config = dict(
    lr_router=0.00193,
    norm='rmsnorm',
    grad_clip=0.5,
    batch_tokens=65536,
    dataset='wikipedia_en',
)
Below are experts of layer 7 (counted from 0) of a mixture-of-experts language model. Rows are named router (the router's row for the expert) and show model dimensions 0-95. Each number is 128 + 24 x the weight over its row's rms, rounded and kept within 0 to 255. Numbers have three digits each.
After each expert's rows: "comes before" lists some tokens at least twice as common just after its tokens as in all text. This comes from a sample of Wikipedia text that the model never trained on. Tokens count by the router's weight.

# expert 0
router:129172130109117127083122154133080114084119155102094109130127157129133101110152129183127093096173130153153102096158095127161140150168131131120120138155145116112125146101143130106130095102134110178128090146138132152094099069095128116148146172153115143127110123118126128168164132138146136123
comes before: "\n", "\n\n", " and", ".", ",", " of"

# expert 38
router:192113153145161122119115116152083118119122181190130109158115116107136147103114097126114088128115120117139105076081093109173145094130166105143121121130119114139104110122146131115125112096143111140134147115104110137139138107191103134139125106103104121180099141138165103125137130128093127118
comes before: "1", "2", "0", "3", "4", "5"

# expert 20
router:145151160061143164105121127125071121105120097074161112141124149127117109123132114125108119119149070105154120115115102109069127156143132143134165134188119097103099148114135114135119107121153104117153106136136140117120084122124159126104136148154112162121141138113126158184152137115153154118
comes before: ".", " of", " was", " of the", ",", " and"

# expert 6
router:101156127131112179156084146114131121074144119129128115100102182114153167172171112121082147115128126145161135119145139130154153132137132139135124133089131096114117161131133136149138101107114098174119136089123124133090065116147099071124147111121113094115124141122097118136122110132125159167
comes before: "\n", "\n\n", " | — |", " =", "}", "$"

# expert 7
router:113078115121165086177158085115170143143104101115110115122147150120131146096115099136134102110113092150130102107095156098122125100134158136120150139156182131103137109091123151134131152158175108103142118179155139156148121123089152142112124111131106115148129117190135125127130118125122110081
comes before: "1", "2", "ated", "it", "ate", "ity"

# expert 21
router:101133122063130154132107167121084131099161127127147159165081134113122130130101147137067148124115140114115108126184102111161163127097104165108169115111101101111154116133134112135120121128143092134118137104104116130114091172145112147071135151156107114118121127135168156135136137157101135131
comes before: ".", " | ", "%", ", ", "% | ", ","

# expert 28
router:106161117122143120126143133084126127139123165193086176151133154144117120115103119165103163112077141083115152125120145113159116144122141114070130098123078131143138143121119131145108113124151167114157147106152118149107084130076153140109138153118137142143143105151123081151118164133126126154
comes before: "–", " |", ")", ".", " | ", "021"

# expert 45
router:152149146168101131131111133158131122131143151136112103057095100096160132121127085118130165151135163106095128124108116139159134124098143110084143123098110119160159100141118113135138131121098142121126164116127100129152140113165106128095139095077164170104093163086147145128096145101143159127
comes before: "\n", "\n\n", " MP", " Best", " Win | ", " Player |"

# expert 13
router:157136087101174153101151154116050179158103127123143135130124113136111127121157129150138108163136097150119136157116111175074129119161126113111115163176143130124124152137100112159116150136119140127116138127128147094147116144104169126134109182145172130100160138126137102153129144096146121109
comes before: "ing", "s", "er", "ed", "ers", "s."

# expert 17
router:165147078129111112133147143105069151119155112103135134097098163113145108104116136164113136114096130107096113106115189057162159117145136121091130129170124154124166090123109114123144113155141089130143135143153156117124113137141121129148133135104156139142134112144111169137078123146148093142
comes before: " the", " a", " by", " in", " to", " in the"

# expert 15
router:138113091140112132127140097091154129128148165185108118146141147107114151112113149125107117138116151122161175095131085096134093175136097149149092132152171069114145151104127132130121131122174143101134110110151124116097098084120155112141095121150126107140129088138130085136138140118119169166
comes before: "\n\n", " The", " He", " In ", " In", " It"

# expert 12
router:103163106156107132124112135142065140133113146192130193179150128137105115141126073099130141130155145100111149123138138132102166118081154169089139097118064112132124103151120129090133142111123096116134161142109103134131135119115103143103106134141136134126128134129146117078134115121097122130
comes before: " | ", ".", "–", "; ", ", ", " |"

# expert 35
router:113145101175131107118124123112178143171114186150129130138148157110118086114160152087103127131162133145118136113118117132084152149125140113150126102169125098150123171178106109132133128132101140132149126116144146105110095106156098154147071123131148145147114146176096126168134131134079132112
comes before: "| ", "-", "|", "- ", "The", "|  |"

# expert 31
router:088149138121115154115158122150135173150132139122101138123159103124123137086063142149088119116164132125129130121125156125173098180128123130138150089113088168128125134120132109126101093117133095123101097116182084120125155132148125089126130150129145138088176089108146128111145167150156131142
comes before: " ", ".", " |", "ian", ",", " | "

# expert 9
router:135151157135108103128143158136159139100141148125148133081132124141088125175137125166093134149126170131131089124155081179129110093138103106133124180130130146113083125143161144104124139117114126128102125117086106102108117122153117127181144099140131137094150124115163084105149080104138151094
comes before: "1", "2", "=", "The", "==", "==="

# expert 10
router:121133110122077167125147124107131085118108151125161138153117190141112125107128110113151159113128132105167166120140150110125126150115125163093134083113114127066134135124150116119135093076148131084126181159096093130075110105101158100150104132135153130120121098133127094139115147111128132129
comes before: " | ", " |", ")", "L", "P", " "